Weights of a small mixture-of-experts language model, trained from scratch on English Wikipedia: 64 GELU neurons an expert.
Below are experts of layer 5 (counted from 0) of a mixture-of-experts language model. Rows are named router (the router's row for the expert), down (a neuron's output weights, with its number) and show model dimensions 0-159. Each number is 128 + 32 x the weight over its row's rms, rounded and kept within 0 to 255. Numbers have three digits each.
Before each expert's rows: "comes before" lists some tokens at least twice as common just after its tokens as in all text. This comes from a sample of Wikipedia text that the model never trained on. Tokens count by the router's weight.

# expert 124
comes before: " |", "–", ";", ")", "a", "i"
router:087132117145167142130121104125131145151141171073181148150131154064129095136107157109091109099114101128179150116161133142138085168144155149076121157098132162079142064142165118174115108140136142178154137087124127096162084114136088077136120071113123129100117084087047088148143094166075131069108098127166124131155164076105066161077124096126136168086138123131114188115135124096212183070160091098150162149154147128100114086087203126111053123125096104121172101154100100109074142113087129
down0:169186131150149095134155143117106141159190113125139128156124122148088078159094160114156145124121184147160125113112106106168076112162162086162153111102169127156122071120139113144097193121081142184082111131143080138144158161095141109089182088071111066107118170131128076091163107108121168126081122155158117128067155143165159101097155144171159131128137173112070146114125118083089106133115137178219124126124113139165192074166153149118104150158193086115094143089148158092177134067137064
down1:163124145115150150148165138083113137158113107103081082092174116094116114088145027127130184061090149130142116094105140196142163125120112146094147133112090147079089082075096155114146101135105089093149178073169113130140104103129119157159111170097105150111121112124176159100167141117139133110146117098198079082138124101111133180126185134081095172146065159159128185136124137096125124152106134124036110194111109117148170080151123172139132154135203123126103090152093164162101109127181087
down2:118126112092066088128152126111157136149146099113164127188079101118165161116137133114112187077196115105114047147158176105157172102131089118119122107078121137138176170161135133123120102117080201123163116162121124153120128113182143126119187131135111143166128116094046150119189104124150137118154141112126136148135107130094143099108131102129136114153044137130142193198147139166183161113136064100111107095172140166110131171164068119115067120114126159198087143116130189121166085177166176
down3:062099120141148112181135110095115116149135161114148134064179126092131090162101116106126151136122107142177175182107112124131131116151140092123082165074155117128130129129109108091116146086181089142134170126160197135091214154118152157180132147163145061096044060165183107144123128174115059143153136169151152152138123133152101131136112188185067122139103118121101102094150146104122157106130076132074119161050209134098117100130149144092128083150138105145147153195118105135093129117146096
down4:083103153163121207133046127142084081129202069156141182146083159112133180087164151146133134107155144115153107127150151130128159094131138160172081049117125082133168125123151096068162145091097154153106111067177171085107172097131104098046143086153178133127054131124130105195153147105094156129131181144124136153182150182159137112110135084107127140135124115111102121130134098150107108130059079133173113113188166135123137106100110142161139168146085112177121113164136133166143143111148114
down5:089097147118096132169139105117133183085106114062107120133145128135145170177104169135119156098126125115160151166168135113149157146121094040088123105116111168098112124116182111151135113160156135150087147158129145099109140112116110062153062117117127042141142110159072103131101096146097134132121093111081148107101190188131135146084101115122077177124173121119175120115091089133102134091148098170187144115198148105118082168128149134092160199074117150097125178125173079159111137097077220
down6:127116127127167113119138123102113116054144177092121116150084183117098173138109117097104142158148091159153113149106142131153124086147109133127123114176096054107126073122115128112156137120146115084139159110126134111164085138069182124134218178105108162114078085156113110139140134138098089113140121173120226209214138142137108143142141152128147105152152147094120147126104143088131157135105059092067097114163220161121094143140163223107120105177127113172128107166118119196107126118126121
down7:052129069140164168146130180098150130125129126096123135133079118119145171120099121178123106099077141142085121107144138149131153112094185069108138135158104104153151110177112170054086058111140144139096153108156148120164124152146100166132217112104118127126141071116126175107149093094106109120118097075126133148213167148105137143162162114181090165099170051137130102132145087071148132181154109129079159156123133151144125141128065066191166105165174125153135157152093139161194125129107151
down8:101124136135190129165104118123105187141161115141113141135132145116142104093105083106186120186084204093142157062152098149124073074123114144104154105205087165172083147126155162082093138100096088143178086129102118125090118115189088119155144088131121125077150114102180181074158098132113074106135125109146193095110140104191079110141156137170134096138150161095126160136148149169084097142115162107142152103193104141085144136102148101114139095095094132140122106102162170208120125201117137
down9:156115095148105101114161139128181125195170074132128122153079109121091148164106085109158173141143185100143095198132114113100096095067086120110114133148104124128128143101164121155075131135091146189098133096153151145095098159148138142153129155077152058137157197129143116152177188112144146078171161133154161135171136135130105141116129194147202149150116094197113132084166106065068147084072058097148136159121121145156151141132143158109140059145111104143132128109050134136132114114067141
down10:094135109123194115062084171116191137171146148139075052092112120170114153092100128129168198139103154124106141132137083169060152115109155069133089134108108084141141113098063118177147145126148125129084151107117147160080113116103138095134203106133117101160147079150147074148132128135192117115167090132039108118115158117118153169164112156154165129103171147049153120131108084112081206093122135103120159166122108138138089165166134135122142162105097123062108114138157164127123090149127087
down11:130119142152117120168142123117142080141195192082125114104160109160055140118160117153106094101190109192100174146144119188145114122112150160106127146121196148130118103124179131098131147176131130143127139121189142123210158098147128115111140154118089142091146106170131134180115166102153149124127118180163112067122203162157117159152168035104178138189150155120153080088151104112140106117066142113201138113131113155139202087107173154138158172116127106133088134117134140128106087166096067
down12:206102126112121123136138138130172141136125108159106125091088135124097159184172113123163174021178158128098084157115153157147192139132108183080126120150134073112121139127112123139109134143139139131115129159157153149132089150118149096169108129156129067187114097103170110076165060088162127138179126172100098167099102127068126149185118154130092182165088109166134092053119109171085117120104096130171152152132126173202132147140087146207172144136164130097112085085151144115125097119085132
down13:180173185184097122168118117126144114149182125112118160161165155115115112135092077163176191088122142151146125170173092071158101149124124108075155149167121161141161140205124122079106111153130153097186124126116189153154119148143103155169112150099117160103119142140108096109108191122109148117110113125181123189114119097148184148050093142095131106216131140114084096156127140112118136142150088180110089158135125093107141096146114153157168186098133201122138103053051150110112158114147097
down14:136148207173156145142136152166110150064093125090112130108121138127084153166146123120171137085103119115118132113112107119114082158090104120113096125106107080083142080135068059131153117133079186127165138101141170119133162161112127107153140096131126155137124249128173086062096130080153177141146098166100173129130068114155138165165142127101107119106138183163153130153153135150137075107127105176133203105120123133085185121127059128097128143132131077078088111120121133128133178124150225
down15:142074141187123108080093117159111144155177141122158085137117095091113133167159104115128151127109127045147161122096147102119122133115110130122154112069141154165117102089156047114158189143168116137078141108077058137147103104133147064198110104175105141160092131108101149126149163126120207163176144168137108191091115137136127139105134144150134163115117137129143114178078102157135186107082181082164102132171148130150167144101140156106072168107081167054136120135093100192147139079177133
down16:150118103113070140053146142069166123118131152093181115091102093124098101115113113113103148128108137126122063138124149060107078078101132075164074122107163144108136146134117124156186053117107104125083134163111125134126115148110147130117157189144150110171071092152117091117114125141137121129142128111144132114079162104118096136136094124212136166124166124141094173145189205154138112085160071164087135108139093121147152127117116192168214187200064130122096081104133130093139135154073102
down17:115170156109105178115123115142080101133222138155146105088135085120122196121163112082164064121146143191171080122093139101031151179133140074144130131154062154120098157100153105102102162118166167099190159150117185090158153097111076122087138142151161106150164117125144096154128145114087173093139113100137125158124074135117125138131179131153164115119110160114127165126165111140169133192175174120099150117184151166147138118119082139118104132112157070182079159147069119092123164109086136
down18:116147066104090122114147203125208118096120117090136080120081145134150094100102108112100116124132069116137232156144095099094166130147120133161159100115185136099144110160148194198098144137156153197133147147085110178141074107169112115135152144135166082113147131151136115145154136144161136110166121132143132176194152134151083092129168084150138110110139134129185157132138168129088221067155140180138129102109072173072112136119167133116113144099148111147192099136145151085115124107072142
down19:072171120102115079118102126115135127167147171151148129083100175122122152154125192097123155072076106140105110195127114099138072179147154066043131109119090117137142127165085110189122088139190160138108123105086089091130088113107137144110175149119125119077085097131149082136133127125116050122167094118085099129134094076097093102136069154085107137100109149102095114104130159144144166135171081122186140090135086153101124161136157108164163142139116192064062178104175118160096136092120136
down20:063135179137122112095102091136093145136103118075129116156158082106102154176123137142106082158155126098150158103105098172073106164094167133077110084092097172117085130070158139155167136072117125099141154122137139104125106048104100159112107099122178042096147027169077129103086075129089141180134055132128166129113154079103108134126134109114102173128145106115168104129111113116119126094145085101155081107165145135149143113110159136064150160129112151109118168173150076082101069161144160
down21:107083163163082150133227085151113108176147130135169114175126081134113079155178122146152129162109086091123139176132106073185168149067078136218071186142074130172128161106134163149119105182123135091159115109105130152169111115059104130135133081137138131103129119182123146155111153096110135141152105105186080130175165149152132121129121125159201120100149105145106149159118124092102120141132087088135082122185073108114126089111135174114096101149102157096110069053133092114140114109147131
down22:112160154135131167137098107118120143150099098155090112100124097122130181114146135160132162111125093034141120105178116151174114176127119180143122147106129142066149094136117136113171194161138014113136107122147150096058208114073096119127082169103157098137120105132111107199136128182167123159144143161095099136162132081172163172144170131073186094146120136114134087151089089166137109115132086112134109166161128070122162108101198085146143173132081153163132103106165162103124100158127167
down23:136156106129101112203123122149168164077134170129142142070085124109108140113114156162106146149159167102123114129147145162139160213183104079108137135091121132121086129183154125123180162077131158119170121110061126147164137117085117085176135142091150140123125142113130172110171102153166152122090103176163136121144157156121106102090051105134068139176085119083158129089164130119182205132154176086174157165076123111131148081107170136189135140113069110106113149156106171099053105104171157
down24:148067110163132105100153130125125167102113162137123099076174123128165116154056103144108175162116130190135111121171106116124119132121124011108176097158198169220153114105146139126121131137109107082110119124074102116095137145101157127109151130104107052137080060114171173112190120110106087175123110162136086154094101143118116130098127084134078061109115132143085125168114104119116146121122143227115140145121141198148160112105099152060179107166113128103158120122139156138123110096139143
down25:132169178126103136167145131082168122117084106099103139176152129130090145179113140117102167152205116104115136121124130108138141163081141084126039161117123121150156080121166085120096154106108157080094105084152150051176139122109067139185131154105139130127162111129131204149182108136130176125068145138094105127129166125168029132126148119086117163104140107107163120108125108160131138144067207164161166092142180088143090099116115135191135136151115186094076143091119150088108128084153135
down26:096134105122120091032072127122126147081140140142181112107135185135128200123101148181086141143137130117173071139092118114158161100098126152216083169125112159154081172128133118096158166180188150129132106169086090094152150177118140202174124169096240160123104113165132132116102171142108093143085053150077139136091082091097132180142120166124136149103135158097162124130149152141099130145181122154101145141134132109117153153095119094140141182118125150146093142146131161124086149099120114
down27:144173114140081072138152135094118149107145146153111122161090085155166114153077119176111149090091145155114135113137064089142168166138131177116117165152089070116152121075150118181124161135130102142146088163117144121104144146112106138113179118117163115129074115130159133145152060148144130117138148147140100040127086120162120137123112137117109129125095186151171110167080108161099067098217133160134138188088166086169132119131124084147191034152128121121079103061115159087185077079120098

# expert 128
comes before: " |", ";", ")", "–", "}", "/"
router:072131127136137147164107097114153158143120158080146135132113104048113097143093141133087100081147109152165168173169100163135067135147137141107111138090146150085120100098156143121171103107107146179133126094117094087161076144129139089140135035107120127104067108113085060119150111161137162046107113096173178119143179080082086147106128083125140133068145103146114187138116097126188187109169086092169154113162156124125138083070144095182084131114090131099143092115150096107065098130117138
down0:159130177127125160109196178099086159144120105125106124154085117162091113079160125093147104144170124131204132103133100113147063100108140114097121163062096113101112135127142121099125187108104096188127087133081131173107075122212098117149175140165157106155131156124111169105130167105144115076174166163145076109152057128075145128106163157155178141144092123130103118111187222186142185137136126131064148174113192112135134126120135145155097136142098070161136124089142146154142110151085126
down1:143134144150104080130100105159149118077123089065132163143139133208148035079154132112135088147145149100142115109156094187179149126143128103197070108159091166160124099115142110101133132123115142143135066121130155108118145120153159133108175191157132132109133099138149208059099135136128150155097133141154099228126127158101072088046143125088034142134134116127160117149156119123189132118149175108139129148094151083120081121135113176173102127119095143124151144070125160085115127172145139
down2:115192151049104163204115137141171127116134193170166116152167123187099121149150128146143125167128136156177119132177090150106174178083127071158129139145096178166122106129154114077118132068122144141155107074123179078109149116084133163155115124154081107163117120152105104127107115126129130126106171165122095115061094114192175130108106144093113092060151174095100174120120185154147111061096121127077100083151166102130113188145059111143124121119145104056140141105129088167110117153109140
down3:070120131111168164112105105076146135122086179149052152074132134140153151152099117143144185125106140114136103155150132156115197095122167123199144195143146148205097110107130132162130154121129162104154152139157117167092084158133123112159159208127160161164115145116104111080166068106128120121139125157164108177169069071112125156069114131177079131132070133170120157075125125145145129138064118169139094092127165146146132151120191141057119096144077097121207096152151121114128103133082117
down4:096097086138084142106152181163149162125142160143122131098171021122126143139103149103110150147117113081078129117123181137154124083175101131099131179149136099160101158156105127119163114207128101146141156130104113063171117173145147135182141135142056096115184124117141064115141197107124087167149181140129079147092151147107096151155165075184165098170128056094138199133117161116093121130106143083133137174135164129160119139212165149117170151157090128122080098101121087108110138125128129
down5:113126129136113136119141126122172114187084072138129132135141086118146118161108052137196112112134143101221139111137171154071151101153120117108116190174081150119157127151136142102123114167136086108169195088087148135120109110168089146126149201066091121121069118121129169093070166094126141112149144165124163080139121147117128130102122064115083141128106151135106152154106121076107200100149059111108121127094174091098106080121182123145131123143186130160082035106094143149188117129120115
down6:111122118131111112145148077134149187171185094127154132074093140097143133067092135110159164140096140117177161141144107129136125178134117087052133128158159120100157114135125115159102181076127110144098159169173119077176173135078081078145200143142121070082177136140115126101106129119186085111127141095167091143090198109154091097080104085090134148161176132095087171095084104099073150145103098094153075127128184131127096143105131123149073144181181141153148184166134118151121164169140145
down7:104139135109138122144143078097107184091101118153160132141164131158091154107217168064111127114119121094106173061100133149138136162131113117157170135118169152094153164178091134164133128172170103131102173099111089086171114138149099093122125116192093191167145130093075147069187094132163128162125083102154110117099117123135131119138207087090146152171208130178163110127136137103140089145088174101139114137121174163165173149140124159132111137114139107112198112114131072185119184199140142
down8:128092143109149148193119125132122160147155155102104165117127167156128097126141079162101127077153097094147126137121100119060102153142159114135124136098168143121121092136074115112122138187161147116076132150158100108132097138163112072082152183140164095072170126113045095065033132107142149143150176072113087116084099086085115093166074160134164119135164141102080147142146129166097076135114194142053097125160102159143174149045112124113128165109132125105145161148122169118176066124133153
down9:103139156149123112095140120121086144144102160065060101098053121123106187037154108106132070116129112115079106155131119134097150066149151066119125144107157149064118144080071158149138108086084194154096159148128147187119166050104179098123092117154129115142119134134092173132113157032159151133136104150080090127100133058125097113148117154194147126141096162115097149150142148147120163113122146124115092101131180165075156154119171175105113101141182117101118111086136147147168123112119108
down10:120200145152085113178085149164101171135177118092106105168139106149110167100105143108053120107116091133122151136165129119168167164162096081136096162173171140111112093098144141161152156177145158095139169096117147129095061103115150117113172149175170111135077124120118176131096120111121073117116175161133075121179081183141183175112122168158118150149097135126092140113107089153101196087145169036155134138081193136129124108142175133106140189129087142080088077112149082146119140115159119
down11:092192178125137119123119099081155150144175072185134167151099140152104138131089071111136153179138117098117090072111080176159155117205133136143085114078133103165115124110171152077180104141068143159128085105102140091157137094106122141135189112106158090131130140090108136079142190103107035138104102146147132102145123124167141139109113108124132120219090167124087131096130070098157115097152140105140176143054093071116082130116143162096144061129085148076141132117117145140092102151125141
down12:131155134136186118069160099167129108116163106126115149141137189157125169100144127141181122156131174140144092152173155175151108106112104072123100130103104145136117119052157113100109154107132141112185150065110071068112183118131115099132110093228170115176156142185172132150161171132204076090121105105173116147137156101191154150117110120126115156085145153141174111174152156088175101113126111087145106115172128107144116113126123153111063088051093110086119144176140098108104115091074099
down13:175088087140134143162161034140135198138163136128146139085088177115182085151091158126124092116144123128126173186066110112141123045159109098097145139126147110159128057160129131166138128105107056130139136131175117097153183129124082116114106151080088161147135131094105135130147141144085117129116166145121114092147109107085122124129109041127180125103144104103149080100115157105139153093164207166113120138098110168070116130126129117081147110176110151114124157160197176181120119106047158
down14:070136189133114135181146139119135184145109151129089113051089124140166123147112134123127058169139084140140138157102125085176104159162160174108157163165115089136145135092179142198146147122084171170153105072142085184134091131138098100163183167098119175142118088106163110155142104163108115124093116077135145155167109123142145178143109022125163114094129091149151181156170094141091111156085138158101133107135207060093098122110200122134160136121126118116189117158127132129108158125104136
down15:137103124156112161138101109141151128184159169118152113136106134078090137063121148132093154136138106087174111086119124186143138120180131127142122158123155138072085123161111134130129137147126111146099143121109144132234109133192109123079103164108182172086065156103173114110143093119148202076122129101116059117065186084118085179150167138118131132155103134141109150120157097127114144125107126143165085156087169033150122061087118137070115118104145125128063147153150105142099074133194170
down16:121159096115098126090079147131118085142159101103101188174129195088065100162197127155160083119106133128151086142188113164149140138132094159058108101128103070167178144141076140211120152150108107110113100207115168165151126131125155100177158167085136172098113068119119130086173149093105101109129124109163092172112103152083173157162132112055146113140140106111141141103137124133101098127082159118137081139156143142164185091118172126153080179116087089162111139125140110143117055140113101
down17:142146180120105136121107094127181165089133128136156098136127136155132184117118112077092124106157137113074181122154153070086140088120156089144122145186132136113199135097108102074176169100119164084124144120124129130175130096100080109115145126140120110065160146076135147128162160157078066075110131108100164157185112118130140090085105150153078195203082139158127080073068134188138126063134125102121078090178105169121064138149117172092145116098117121144107091118143141148167122068129090
down18:155111163166143144112089159130128092131098126069108123107108135136065196162117127178134115039124135096190153097074140111178146122112081159135150101118123076180090130102169162128117189180124148139167107117088113118138181089168166121180122162127110087133085115097127127149153128110150171161108125154115158120105152126095103113111067159094195122171115113155093043089141147187127053168152111114137092161090138107135139134190113088172141142116112187118126130058150110177121105170128098
down19:104094155106128102101129090153137159133144109109123127116083122056160137094196124091161056143086122093128135187112151105131140146083143063082130149111144205086125140145102126129107173149183186174170142127102104122056132100134141145052127083127117190046145130095083109134145164131056121126137178151108162146106107139141166117121157053148095145133151077130154141134154102123143161126116122093154126106117149168171146125186138122119076165042160138107139123188145140145103126191115104
down20:126103141130133139120199143101128072173150066092151128162085103043124151108094127143144100155152110093096156121105182120144127141133169112150100103122119097067099128134163168123091130190052090093166147075153066135111138121157132126137089176149122146134191147111147121113067064152177121152131095111090120107192149118128169082102129107064094173145094150148156103185139106174135137153108139142096163150146126163179112101058108124123195127109155136156097067114148182059112150118116143
down21:188105122084073111118126132142098081096116085121134073091172080113145091071141078172137177135122122135123147162102119119144140154137122134158144110169162125161141122100138130115162061159127114058100142148132177127102100095149071169156249105091100107144164083081127170153076106142130119135084169132136099097156161108056103138135121167174102158162129150071136099080135065130087076179108145120141145104133152130135197102129148106182159168116135088163102156135130174166148105144146097
down22:142124220143024147131100082145167115153135126124070142115102079155137161188129091068115168118097128092126144120112143134119137088118119063163122094156120137108135128110158118161152178124128118103102121118129142166133093164151133169121052194108118100165092139091196160192079125102111142153067138158119116167139150148170085122116082112081179119136131103166127108110202093175092128136119136117115137114077099124158192128133086133144157139183170105175140138063131141187112126092165103
down23:155107145096133164140097119115129124097132111114138161143131112107154139139116111128172131136127129102135120149156133122171163167188177066142137135143106080142134097054114182095083151126164117116254097160171154132105176122122082141111115209116101115176146151163114103082156155201130083179143133141113145139138128172126143154111114081119146151145188129150161134155093114108138108229146100074118139127131160098142140108153100168133071154159153123038153137164094109143189089092185156
down24:159074165146068111140124107155094080154117109157140127070087120079155141108220146144094150112127140166118125134135151161125042128094122152100174162157110157112122103143140194149141113164103123089093126155202140147119148113115135117156158125124184090133060121128178103113136123116115173159131175170136142143173095157166162182136159115144100151167138074157154125087172112147117102121101057124225081080104118106128117093181094162180162125122132159141085108154128158138146103087061158
down25:075131114130120169106120143153087162130201135113077118147121065102141105126168084134109096167118174164134143153142167169082116149138140144123126119135105077104096146090146151079149155129174125100143124146117135128158161085110136141205134134158173074199082155134128172121126157127140109177164066151097126162125080165104127154070097077173131129115112088139139156198146062121127149111147167075172091213142076155137143166150153168164093085141129159158074115075097128167123173162142080
down26:066092153133117104115127116108140139077110155154132097146141144171194119115086110172167160093131130088080121108109227049131122137163140131157153126148140151104165163104148046101114095132069095091170139110104138080155091149151148167111183168180132152156143183141090149126109210132135143141212185175135147101128084127138144112120129193105092133175110100137116136157152092133158141141159139152072090162152069159086150148140102157107168144158177160122129120137131143106115184122078150
down27:136139120146125130120097096144072085123078152141101151147128171160103112134158088094167130124105133155144134106134168044126106149161129154122136135109113133145088152138118170166181054065153087114146137180152147161133105134149141100103181126116079128136103149099102157142110099097100101100177160151081116129107090076146127215144148172166084081133162078130116145137094155166107102187140142160170079146118122140171139066048093170062144089103109149204101102057159108122147086177142124

# expert 103
comes before: ",", "–", ".", ")", "°", "0"
router:089146154136136101163160107088149078135161118148128061141109135125118133132081183142127123073125141104195129137126135104177166114128168142081126166057112090084165149052118141164206091137111105158140191103084137176115099159104099145167153128155161135126108098118093122113164132126117131124151165108182063168177074167140125164098135100103126172076112092134113092157159095094108186100162111135172089086114121105144111148070158138158132119107100135117182134145047089167114110079083072
down0:137121124148153132149145102087096203143135149102130159091165121102150077096102123114150097100164156099100094121137100152057082160169110107157145147149161157111185083160105174109094131146134116166112109141169134119176127071136131136110225143076098102166187150113144172131109102125120129121104139115149161199132166127139102110152135124074137082145150131118159168117081092126175160097128119152142101115086098145191151055183185175133099130116163129124112188132177120137131149204159222
down1:140124123170154126156125156135125146129171193099099191079146112090151120139159134112164110137163175163193121091145091153115131128162144151062185166115179123083145156150137110090154116148100121095134106124099172077133107116097132152097197144151069092136119057152109225129166132140073154144103114193128161065162205126139091110113107163178125099121148177157114145163132112167115114157103099082121076108112169140105160154080149172146133121107171165168097107151083115143099102184104143
down2:127143138093114146074135120105164162114138141132136068183173182142098165096105102144140142055172134185109130167151083163093166130148118136176091084133077167156149154092115143057110172170123068110086117107157144143148163093166126100171085134102087134136173145168143186149096077153089134096126177165146126082114114122096103115126126160113155166124108136022134095112153116098116140137150164077123103128146136113190167141152108142190160082136126151180086070120195140120143098173143124
down3:135128092104110128147163163155148135156082109142144176078077153204115152136107190104156136102104133126122073145120141092092147103083146130069142165103114145212159123167169109132137119151184157129153158135107141129175085121088119159139073111148097160124090153143119119156109079082183113164171115093125092164093103157161101164078147077092180135111200101169124137075136186152110164132081071120100100110139154107147083145110109130130131167114123140083178123134162139163208096175164071
down4:155107122108113099062105103155172125163089114085078100116102079134082140089185140078105131111169145130165123128136170103143034111141158102099115165154084093136143165073142143157125075142106176174209118078190103129139114106160123172124130054150125130070138089072118155136136159158105107162143118120105166147166132163147140130117217068130138121112105125076127092147128133109130182134203153118149134091127134179123171141152165177130084166152126101115131109120090119134167108166137063
down5:156145171145121107156118086068108181134128128151125139181105071165132131172158152087112103126090164067102153125109115114145168120067112078132068128114168142143147066158103125090185105155083140105122098111162107103084103141116125082076164108115081098129077090090104128156208149128183171165125153137112144105134089158180127049073123111109143129151176097153125084138103129088165096125168126161137076044129089090108136094092129143100135128143095149104182090143108180098131091129141178
down6:149087134104144184156115121100147094126165143128121169157110142139090071189079220123146188134125104078059154121120164157170092103148134084098125144155117154185137095105157117104065139130114131072085136171189117133107103093131132158120132183135157118071131136092160116166141168117121071122075193132098161116122122143106140107117066106100090182155114138142178111198157149173125127080160138146111177142159137167159123078050152105130172091172097149140155113103145140160142117111121180
down7:087089153120143129123141141173087104143144056170153121102154198109094171128073139154128096126090128055166167147118126115112151064199130129145092166144147120138133150164143164066170108156140175091120118111143187122094066112137116137145092087119150180138113144118151142144146142196118104177042141116072113148076130171109172115132114103137121129146101143127120138134180089212196112116111125130132124093116075116167141143138130125180098152064113131185164093129162134127099153137213133
down8:095125106173069158139101147128108177129186150144155137098122117142071116148129152167169121056083116195136144099155170139100131156125108110150194175172091164115110097127165127149102086146131133193104160129122153128170099116125108166158131130077140092138198131116129087122069106141085095074072108120178162113127143127144150187139135159087132160129167190117143110167092068143141120122174103081147088051126101093090150134117065098135119153082151125178076094120187135101074146128141163
down9:181134146091125129063136162092118091145104114057122084119143157125136149129100110090083134124136158144130138181091098076173144117114194067130115135097133120152144190175159180151123167125145115088125176123117137145124090097175119115118146135139072140087086080144072136132167070106092092093189148127140139145170199076156145117137087172129116138138194079136174154109131142189157113113131087154136180134116120116119117088127124145189136124155149147205114063103167150074180164178136144
down10:105114097149081130077094186128178152118067117070140145108136076149122133184119119108098124146171134080190233106095133123115184154105105177121119097098129098183125104121197119139150168088118147084124106188156132134087157076132060157154112153079082131162111116097163125128158177124058090096081111139144119103115129172132121108103158185158128164112097107161103165101115149155135118112180057134178156101152137160156118077113102129099148072106094096125103114125166115113099111160096136
down11:156148165117080123141129207059145126144186047149147156121202120099117102156119088065141178143115091087077100144089092104137101118074120137073126121136111133181087134126107139136143150154107151099082073152135153110170163094122140123109110104140081131100151131087156115140079142132153119108110141130096113147133163099116134086116196104088121121095187146093167173110089127175140091122099141065095130178121206191132112074116089098154085149110166138091108171132169127139161094064126160
down12:143121169124133112103160136126110095120140083151142123129113099111131110075140129140119116115108116135106040118163129140179146133070098132148173135160140072072084131156123091131140172160106112108122137175177128074142161144094141118098224073084134095126174146083157120134167146126118184103126057178087189118103130095194140191135077112176105140162143145078122129117137107140128083126048135117181144137128125115122092163157160123166155141102119080054170164130131083119152107118214168
down13:115116161051094070102086111135060089103176106133105110173133145124040095114107164128096155152110141129136175085149124110203105140096180111134148122101060155070088119072108116156148098103138130137131133100117148153129137157122164162131123156131094103149142083120124190119149120088098095168139090143080085143075125154103114159105129098142104210184070123084151127177137141108083072094181144156090205133103150140125145171130129114129093110114116103187109159097178109117154151136179143
down14:096127121125119095104096182141088084127106130079106172196115139175142199096136139160153161151119086089130142144118116164167104046189131115094121155158112156154126104159165136084160146110092060184172156148109123128083087151067074114143104127146091097149092063175112086114181055149147129106100143086110158139037121125088115101142138162099159125140104139124118131124132150127119131134168119113204089115102137130172133154138035150161155095104143107126104121107080132125179162145164141
down15:125120100160140142111092151125148096112120131160167131127150192149081086136126091134139120083078137159157151111157107116201133152104171094150111143129104137112163084110097123097132087179144108101083149128175129080132105121176077119093196114116149074086112128208137106092135123094130160151157091120139141133188084177208126163104127141113108174062123143127095170145087126103078141105111121129140052143198088129053177154093054151157111136116099097149180108109174094117180103127100136
down16:138171100133154057106145124079160105115153122165122120129071148112117145197160129104160127127135129112085154110095081135136103143103077113144102132119193122065073191108113104114192071169096140109148167099058172059102142187107157135211130159135108160146129197167143144176177171147167168125150112137147149118120099179106128127068173091168139131135178124104106148142197159109132170164087108144129116117126169148142121133129103132140185128120108179154089135140145143189105085166149150
down17:098155107085151186129113081132120149131116119063128140119078088157128145150158168111120139110116111137144108120223103110144141148145100202128068102105116141096165165103082158108144106117120124191135091126144085103111137123083134107117126099134112165035112118131090179089129123152150105120080123092122118147120175096102182120094152087168133154119124071115106155119081157085120224128184127106158116054195126124121146164101159101168130102114113109126152049137181083118167162063162146
down18:186174101163107124126164136121114172142160189105054116130134130140156122107153173111051139143132163186080130140106080135175148133128137100185054162100068109131123082139107162089098106170068120157137146113135133104135129100125143092170075153088214104087128123172108103121156135116138162194104102135118110069109161106149136144123141096116174177163098090033102167161115171170143135137127122037111101094156087154085147140117106130112088103123082152121149138129139079141147133125121159
down19:171154123175127144224113148151104125073164121177105126130063135141134136144146159101121088140106175097149096128083113157105187134099116126095201179070161076118178123114133065098110139089129120177113104103150101165153108154150107143120126157099118145168089166166113123101125116101200141071174121091156129122127079144088136092131094160125096132151207099156144153060091159082095142128125188099144099176182120120162124135146106097117133141124125199126164145092069151087148138107168087
down20:168209143117153078179165149103126187124141152133122121154102111146162089085104172164073106087170155122167186134103070067153147180169127140114118216148130114097121154142109098150077153133159135111143148121189116124120111130193151123148159076163078164126107092088074123154097111205164150143106111156131156173161114125135108122157095140156142153135171099158097151140106158118104192113094117116138177090137171170108099129132120143139142127114133070164107095198096116046137114119158079
down21:140119089116100194149124115146104103107117128058132133098128125107148155044093108094132120105146128122117144098152122144022117100210095077200152156116123113123099118063113130163052130145074146139116076124123129097138080138156091124191134144126092117124145139196178148117147112157128155150127101151181131126112169147113105077111089153161095135162114106143070129186148093138120133114151092058120118127133080191207111143156068088118186100162134156121121129144144103125125090132076117
down22:138164159172113177072123092110098123156128078072106137179173077146145134135160124105118077141142180139149144167133106163058114095112144096157176124124121095122118073109174111132177087096121156183116087188178156143106165152117153084154144098175138136150103121099132186128114149139134093149173095150116148163163166111187148143152196071154144163164084123156142134201184093193139112109138113115224105100164122122155148077186171099128145133108124094094119152104136123100161104151123107
down23:076109110172111131159139145094159126094102118082197132157155166177143146167132187160145150106062157149138098134141116124145141128144056077131107145093104112121109148093127102161133173132146128104158148094147151175120070125085127128090070216116071170120068116152026155146174166119100113144145109150149109102156142182092159143077121142127083119126091109093164107085112116112150146128180113128118133177192089129087094152115111107118091103175099137133113078083185178079139104134111168
down24:144204098062103084102160161109100129120111074110144134145147133084121103161174145064106074188167053118091132160159158139177132131140165088105177127081150145111128143125143133203150135172111142147133126210103121159088151152094133151104161151105140151072137138104082101160114079120098134182150175114169099077161096118174120131113112161125112172158099166101072045136139089130172147138139137103140160089092150187114191152164114157126109118102133081130125075131153128114107112128185128
down25:142152149101146092141123096146108098135137203106165191094117125162173115148141105071132101084152112054113113153156107152125137084110116101138116089087068137100076105091119126123192140098168091098183101144138102109106155141167149099105115194153131072114121136112128067176163102152147144101192168126177157151135139216160141094119107091127101094118110067110082143167121085091194082142133110111098093153132192077150119119167138155069140078157134104147104150122151126065134086138108155
down26:097150114097152145174071137125086155131126130136161107156093121142101095093107117119131090193114128121145132083165091135159065177083130138143127124121135132092127104106121141103067138171107116122105140063113111085139135105106143121101000144179081160123080095111152120141067184136129113186155137166136174119143099165055141160154088136135189134156087112132074154116151156121146114148119107133116134209121139153120142156111160179059091099172125195146141146182162110149189122150125115
down27:135060115075126125085093165190084136165136173071104150096150169129067128076129105129095157137142103191105143171159135099131065129099132149068126109137157140156130106128154112100057139145101164124186151114146127091112143134133205114104000113120096125147140119136126144124114153126116136116117091124168146126140160114128109137131129097180103063066144161092122101111086112102165157145127164101122166126160140192107143090166115148055128177107151067089107158170138145115075102105163116